From a checkpoint of a small mixture-of-experts model trained on Wikipedia.
Size: vocabulary 8725, 21.9M parameters.
Training: a variant of Muon for the experts, 3282 steps.
Below are experts of layer 8 (counted from 0) of a mixture-of-experts language model. Rows are named router (the router's row for the expert), gate (a neuron's input weights, with its number), up (a neuron's input weights, with its number) and show model dimensions 0-95. Each number is 500 + 40 x the weight over its row's rms, rounded and kept within 0 to 999. Numbers have three digits each.
Before each expert's rows: a language model's description of what the expert responds to. This comes from a sample of Wikipedia text that the model never trained on.

# expert 41
It responds to: Quantifiers and compass words
router:464452536456460454472535458546457537537465497540544538529536454464544452454541463456541448533549457450525539547533455543542539514545536454500469452475554455536464549498455537458529454534453541461470453463457533445543454541541543536454457538451456491546524456458460555496462543549456479472
gate1:457533506470437434501530459571489486485553487488586559562465539500467455550502491504452492536520400425485551503491513524457492506533472570487443494525473474478542457560476536400504533513490532458434516456423489472543437497534536487499473477468519498543495565485426512499410491502501537487
up1:527479512524495497565447498535472509641485437465560460508533541507489488541490456449489448560532506428498508470441542484516445490464539509437501449458481478548487513474487482533537462536488540593515552514557511478449489555518487420557462534447477517501474518463524544461488499450541409514
gate2:525517534505421507487574361488454509508455492450546546444490506447562533476500549488546486561469462527554474464574451502492498494523488474537511531467490452510480568508514488504488469495501472464577473492462480492504504544554512457477412543414501566503549530457416479485463536472496454469
up2:531493446498485480501497529422573483523498420544442587454470522518439480500482487527517473497523513496588476531508491506454520493486488457485491554588546518439478517576486491506509456483482586495520499490418553466494463548513504542515470444482427510517396463472473481402421521503492483498
gate3:538542512493494455476495430511478519551550518495548517532480485487560448427484432545455409565502433528483547538519467568533521533553491444509475504519510446473497543431511472423481440517497483454514463384461461468553511529514532511499492514526463552548500469476464525436480566511553446480
up3:512515459490524490500516503540405465477519523533501444538555508450530528455480530508477528457483542484492516578502539449496478548456504604547566525364510503553465546506481500479549420531456489500513493503476503526457479502554517554488501558556483525545588509497512490572487477463438446445
gate4:443464510447508536473527476549527520538489466530455447445519487506532439431516402474542418527525473490512527468496527444494548463532522443559493500418523494484504561561501554471431474453530555513396520483484537479546411471440596531468518514448513494500484528488507549510474510518488519484
up4:494475577507485538554508506515512433543506525542420476460468500469566516491502492497530484495513481486533466447474538461528531498480472492536491573507589486517468464552468528492476530480504550530432526486554522458487430455431495460487531445541555556462526473522530547352522546578490439494
gate5:449484510504534478483498419501502495492496473538488539528533533359500490513511433502492465517491524505497499468590540502606482523467549459528477448430561442437489450473475526501533509477498485503472507441535527529529423487565532562530511444471420541522566515436488512447451485526530516475
up5:497454499495555487572448484460484456451581387495469539532506478371466478456514504563534502461533498548485520478529533502461489495500482458500501473394500523459480464451569478578490541476513460502555490492502459554511466434576535543524544498517461523465554472467521507474465562493508491499
gate6:515539488419498542495529515450462543524459509454500544490445516473505483442482456507498474587538512461468516572501488556515561485498537504514424461452490471491446512499478539528470570451464493481510472507470480508542525445520458487474460536429455508440448454476401544463480573591587551493
up6:614463481500489520495468517554462524456462422506551477487551543502537525489475493514515514428530557478488539508470516494541546454506447486486560493543402563431490501437564456498550448538509549535508486491434547454522526469545519554493479424488502562507465463541393491540475496499506494515
gate7:544472518544478457388471465483518521481517493514517555521484488440442461481492545516513485501530426461537574443464454528525551523537472433546537452485516437507507515470493519548511483520461510448450473535404540534530462482500455579458520474505440613508516448463472510486574494555474522522
up7:527535481497415535536473525492472506449508580501524508447539514462521488503422430511475508507488490468576458534463445475486493605441507502470444465460545483466519524542535488487512425485583496466538509432513485568511559472492509494481451485451599489506449447496485519469512461447525577561
gate8:446480526507520492514460502553455451528455459558513428464442437497551514437536464483535492471491505523471513566488458544535557524565594491493489483447513513502543454529473502491469448559538525512552574500431497461549549503546499528506471541517422577434502453503470510511453575511534424490
up8:461531511503502502564491508440489513497500516485447478445443500481475567443532503502521532585457558488451532545509446503509527424473578453498491502360484510501564494515485481542496467503531446497503475435513539455526469498510483527545498498572529495430459459484535511613403471484516501515
gate9:437482496480512528552557494520464468516492507518493502583533477471501500467483482512548453562561545437521534567500523548516500509503551520544547480480543457578461487535483502463491480498509451424468481429473468439479495581455435565448569509431459462453531474503535533410503544528549512565
up9:550551410431531525514517541604497514523468506426508496479511466527503477455517566499501450523521475541520478520488488527492407433471525496546521513421505535503452482488446511544508510568556473478564514537530583429496482499482585537512501482507482566471525422509517521539450483527492482587
gate10:521481509475538406547558418540505463465464530515540485490517443527488546469499490450518517494502450397498465527511510539563509496564500521461481399492586474520489477555493559522435479487457523442441466432502497438482537588472554545505511508450529455474497494496522501517479575468453462500
up10:542512525509514538504541497503478428518575418581491432475465477511499526519425495450478495572493468466465452538491509526541540606613531524591483506506521520429466512442474497469473505495494482519492523475505458451479518529482519556507532432454445489447482516493490427525502511478429433521
gate11:467446537529434450471489508516419542514475488496528462553565515459455488441507469500519445587495477406478492540501465495523473504488514505493516469546524449569493588571496467536485546521547615441511492504500582528443517504503490461539502540484512459557530547476466539539515474494543560445
up11:514493508475471497483479488474495490493469547401523459540508557470511534541479482523492477520491525605439533504502487539449493417476521484441520500496516492548522483439511510569518394485509458486541456572558497482513523523500472567447483511541501458463548569473521551554544519499534645508
gate12:539504533407444451517515501479517535627528529512501392509515422485556499443456452515494459578497517528522505520497473512490525480451530496512490463509509509485417467542473506532538523536508476548500486434493424467599516537512525559517448494481470444497520492454508437435503524479463517433
up12:469508492514471507484557507486527570536457530527481471552565546502549470557586467502457516481509537529470465512476536481508549488508443507457519520560518494492485464604527472452455540572449520509451493509529473460569489401464545496499500462576494485434546484594503500540454430492491458434
gate13:488536623521527461452586521550504503441502491471537459572477500456521481482473475467546561502554499499509496545553445497544483533473518492540504442572507486487546543521522503426493403501452519470434518429481537508515499507546508493463548587515449500486534438508443500458475430505528509444
up13:500465548540511507496502442494471452511539428527482507512437474529483521563511497532514537544536512503479445572529507433466508548505480463545513466489519507514480463610521483493539556482486490530466501458440515595508496480526485494556485508519444409505605457495589516479560482536490612532
gate14:444467487462535462482497537524537456535553462528511453530561499450515511464507487519495481456531545468512494543478476549461543456487522471474484495545504424448501515554525554459577502501495519443565475533488472489501553577534522491442515480515483515468468537475464523320446469578451471500
up14:456485488533493554475458509512485494586509467558525351479492507559540527455513469540496524525498565473419434466511501534501446523512569521478472518554504467510490520532483475497480427477587548524536468500525439506458470496520534560535507464500540519444430483522459459478545493434511424467
gate15:536461486548419480516476485537519519477518474491563551509528527456574487420521515529567522535565488509527465524528469565544562527535529469561539499535530535578505496465468494498562518496477507497471540450427478513511422553534525517504487563493387456470427544549477442489504510523511421493
up15:460537493526466458478522487502524548520441469459462505418490452498517484538449472470535488507584539494484451464542378421516510449472525521453444512484480529550465517473511472445507621543540506508508507433546525483512544516537565539490551444525516525496558554549468532521494508509563477440
gate16:482440515494502459482480472540488500544445498499508532505543464542555440480522441416545436541499517467496539499608515564497431583533520466531477511568495517507504509570472485521500492528456554494502510458470530413508519534461572507508529455500546519574471458472456433422566543523506461532
up16:575443463519484529517508553577432542510466441504510579501505498574448481478572526414559499424566501520527478496504485482486510479465513500473513540512490529497450469461437507528419408500483500475529545514502531483545511447522503494523509514511529471515504452467507486405569452498587440457
gate17:511470557493456496553554439482520561538485487496536505514498456501548493431487291484476451564481449509491418505544478457555478536512545507485541491471501493504506539464523532496460527537515518493475497429483479547523504461535475510478472505466468425506432445511534564473521512484514489482
up17:517451504447535456502526553576506494537466555475567522502536507489504432591468576520485446531522478474486459565479478520462470526462483488451432515498534479424461451502518526506481538514477465520649534532529586477490512517554505548490578520561520493536480520504480500499496457491479565549
gate18:506510405471488447516542506477516469610501564537497515502527540574509510511497493525489546516569495371601515481487475614498473418517510476540531492501471491530513520462442480484500498511482516511488431550514499429536480517488570506506459515510469511462543437478477498475478509543416499475
up18:435435414514457503470507476467484524537488440505563460460586487463522483453482503502542526524468507533523518553470508493457505539495519499520513531351483436531515448524511506529472427527642497488508488548497490536537481432556510468481461499523579526475499474482516472526507489479439499462
gate19:488534478517468402392547428563459557530468474444522451477529586437508490469533497457487555541532483509514485495503532546535467537544518435515468512529509475545499614415497613518537483515460473471435527481543498468523507513542507550465472516477487512532514504517493525461485463514490544520
up19:502501477523421502494533584477485511542493543522549445500543495501503550523507555479497479565521524523445486453459487496529553564527454480531515518485512480445384542546497500507496472490535482481421452398425487532497506468575544554481507533489538542438564565512522520559468491496590531503
gate20:515526511509555489469531449500473452505497483527530510571526488415476535452546464490476459463569461453492453471472507523539437501564538493458433511419445495559530528440500482491501397516485458464452516545467545461534485567525436578478496530522470475547439488433553505546495533544435494505
up20:515518528515415495537485479471542534471466469525546583574526496530486484502524500458532522521529499492491474444445489550560483585540481491492471561363453509522494479510518430536503459483532455476464540479465484512514538532497484441463477519537499599588447495563449455514529474483499426470
gate21:472473567510463521513520506565492477541493530489516584576476443543478481528496476471499476485567390493517508511550472512526505481589505546481554488459561494545467486427528541466452508551494499464474495504452392536527435542541547549463475542434467515548464554497493526553458554483457516472
up21:451527509543596498531555562441510504503565447473551547557500527473558532538526432462501415464485463548499521482492532501476577484467510491488508487594471540496542512539535471477395507496529459462490499431502492481493474467456505448543453589501472484490456500523467509523543519496498589559
gate22:548457453503495460481452473461495504540533502507524478488549494493499469415493471478487420448612497463472513527523538522606504433544550494508447513470470498464450558464441552520503487517481495500470490505546478545543515517555579540415523544472470461488433406466460536502550494491502530442
up22:506486467504506539509550471530525442524461477472521467516485539457497543494458490415419451512508475520531494493431517529470560569546449522505485478464493511524478517422577576525429595488537474445461495494496530482550495452476517530435458476485535494462437511504500471402522568430531487426
gate23:443526546488497519521440472518469512544472533497492524480532517473449515472494416452613505458592495492559534478578497508494580525448411450572537482445517509448474530418499498448529553512475507516506455492426492524491541521538501543504474551460447468532505478459536583482477507528521468527
up23:494507456446508481541478519545497430535480487545530464488524428542473499518503439492488509475486535530514493481499558542578539517469420506520581479421501556481467520548475475513530474540545474554383516485529535519504515470561555554571518533510491531537546453465507486465454440538470579585
gate24:533452526480475538452525445533428468497422512513487553587463491483486480489538506491531542495585451482547563468509524541483491477503491485514531528514517494461522512489507534506492500514510507455487366513443583504541479590514546432532490498401480448432492530480437541497493467430453503465
up24:496517539488504479370506520574566496553542449512508532496458509462496466533519489478551512454518517497455463469475487514455474501498477490618565504512514550449525466442577532470463429530541545420457464514509571469434506455496487510532551517460429526459506549529485517525528501491495581492
gate25:468484444479502488469510517453458487484514441468478551480482485486540488490525505447597520540549475450558528547552478543533508508569536476447486428485545419551496556450477479462551426507482503469503486508478509513454538551536471535397441496486474523513554521527397555478444499510508412497
up25:406511518559513482466506497485447561443525581491515577577467537577488512444441509437480545500495496495511492480551486528544522484486439448549559485386499443540466576524543519491513465476527514533520472464467503518472459412493470503530466488476425526445501554510447463504463515485485477512
gate26:515467526486498528474536461465436512498484385479498486534519478519521485464491457535531446623569472503532557507513531472485484491473538497491525447509492487432477521517553551502509555474476470528578441533500580526461478590456523515508510499418467488508512469526389515407503533545490485477
up26:501512494537482495453478513454482465483491483477520419561455422451527458478526477527508435493422512604480516447484458520478493489420477496469507564540500512516463501491460484623524506477494430426463499468542534446513503511503497548496466424513509507508415457534569525435504523485533480426
gate27:411495559500452543488520506613505485521521514543504551578459473476496518518505453503431544514521509517510501480482429522520432428520559505483443473607473471530481501514430570528515415591502508483488530523482541505483452471495459539502503532459555508569470451462529556514481524520515546484
up27:594501531443454482569534441452460447531504466467496467541458527440513483483531511515517569398494514504543450555510517492470519439572569467519487539493457480504501492483423484501471465438523468502496468507523544526517504502518460512512477535550492533443377501464448532399516491505469555498
gate28:506493489470485469479504432568508466491469511506518495512507483525521497477493490491438444532509532467494539476539483539517519497526475440459565483492574428462536543474450467490470486535483522496457428438432545462565503494498580513432507640483431497507558482372457506515473519543510466476
up28:488482496504520541469526506454526449502497495410544608506536506526504454451484460555511443491485454453514503454539545527530570459510493436448465510433512523500532494524502482527438571433561580522524407505513504499534554498437483469519538597531508466516526518550469511511534456488506483590
gate29:515445523478497424494536462522475475413473488507506511502645416536509472488552526524482482546549481483556478454460489502576507602491515442475496434469514508479509519531557504520537498515574531490459477491465484501535422464491480555491450534499474565508531481427448484485506564543471538495
up29:512579442468470517496476501452483500565484488449472435529470476485473462486533456534518534487463510497578544513514547461512442490459437461559526499460508450541443447489503482531554513464508506462488563478507557468415531581508524485473361549468527543480559577553496472475509518546520481509
gate30:421477530439515491514466552566464515522509569517505493477512470454448442505505510437466464492514445493537478502570439501515470541462473522420461482607520493472500562497453454487427470487541524456456461477498471447593501562536534526571477534536497531468438445455462494461480535525488509442
up30:452527463505519481475513561507412471517520573477538514493446556423482470464450511508457514480504460512538452494508469447479482502517462504534469505429475490549540460508476545514538507507508531582440495467456465471490497589476496456497435483467493584510443468516540510634564508499521518592
gate31:522479518466523456461517523518485492527411558556447558567580496514504464517495509458506480491498451464482461471483555539469474419517528496521477504586602432523470481508460502488533427480567526484488485501513526434528468526509465537439530547490467459484519458536529439550486483532513608429
up31:543545475502477423457443466486427600424496533512450531480514473508534555507472507462570491518478483507519533523586516557546459540465481467377485505483504486489532498475527434516593483478574482492503454515513511567502541539437529470545534492488498528514541417491465476454523499478479527543
gate32:445508551445485436458501514509492445423489524574518503482521510435548447474494471531519507522575497507470492458513494552541500477530516526487486498503511460477536539481421495460526479571476524433485460505424503515540355442530503491523476510544493483602497535485508539480487529502435560586
up32:553536480460497494587502467444504457495529417481484484505482455477447544507475505543474481475499515431479535505506475486525593630545472475553534480532545489477480516573477484467409450490506507466531506468552523498554511585490516506482554544452518580552473478499530517505454416493482537457
gate33:541453655491485506461476443520488504448502412595525533538546491500549472515457502506481450539446472460467472528513510520566480478494539475538445494532547477569496523516493528481519522524388496480444530516510524573516477502562491450461529496459562478441510487437495488532494493549494468459
up33:483516535467494462490478510503508486476567465488452577530479475487469470538515456517455493569479515516460437532428510483476493471484477526523407448571445480459465543485555504469592459417467489521412488511488506462505481486519483408465491405483509497502587459484493494548546557504448459443
gate34:400496572476459479488493481465514516541434544531529508497515546504502520494500534548504530555519462584514503510490457573533565447505452459587405508419489495512528536519464563437505480489499515539555478511522489461513509601512494463389500564508529456523505550446515542530494502531494503524
up34:395535558462515484457557525500517473521534520428517514491584549533494523521504479472518480485471528541471400467567539511504461550523577493458560479500468459593504503427531463490504473529410454469483452456481507456433487558529497542512518455503542498459500460482484537548551526509502527431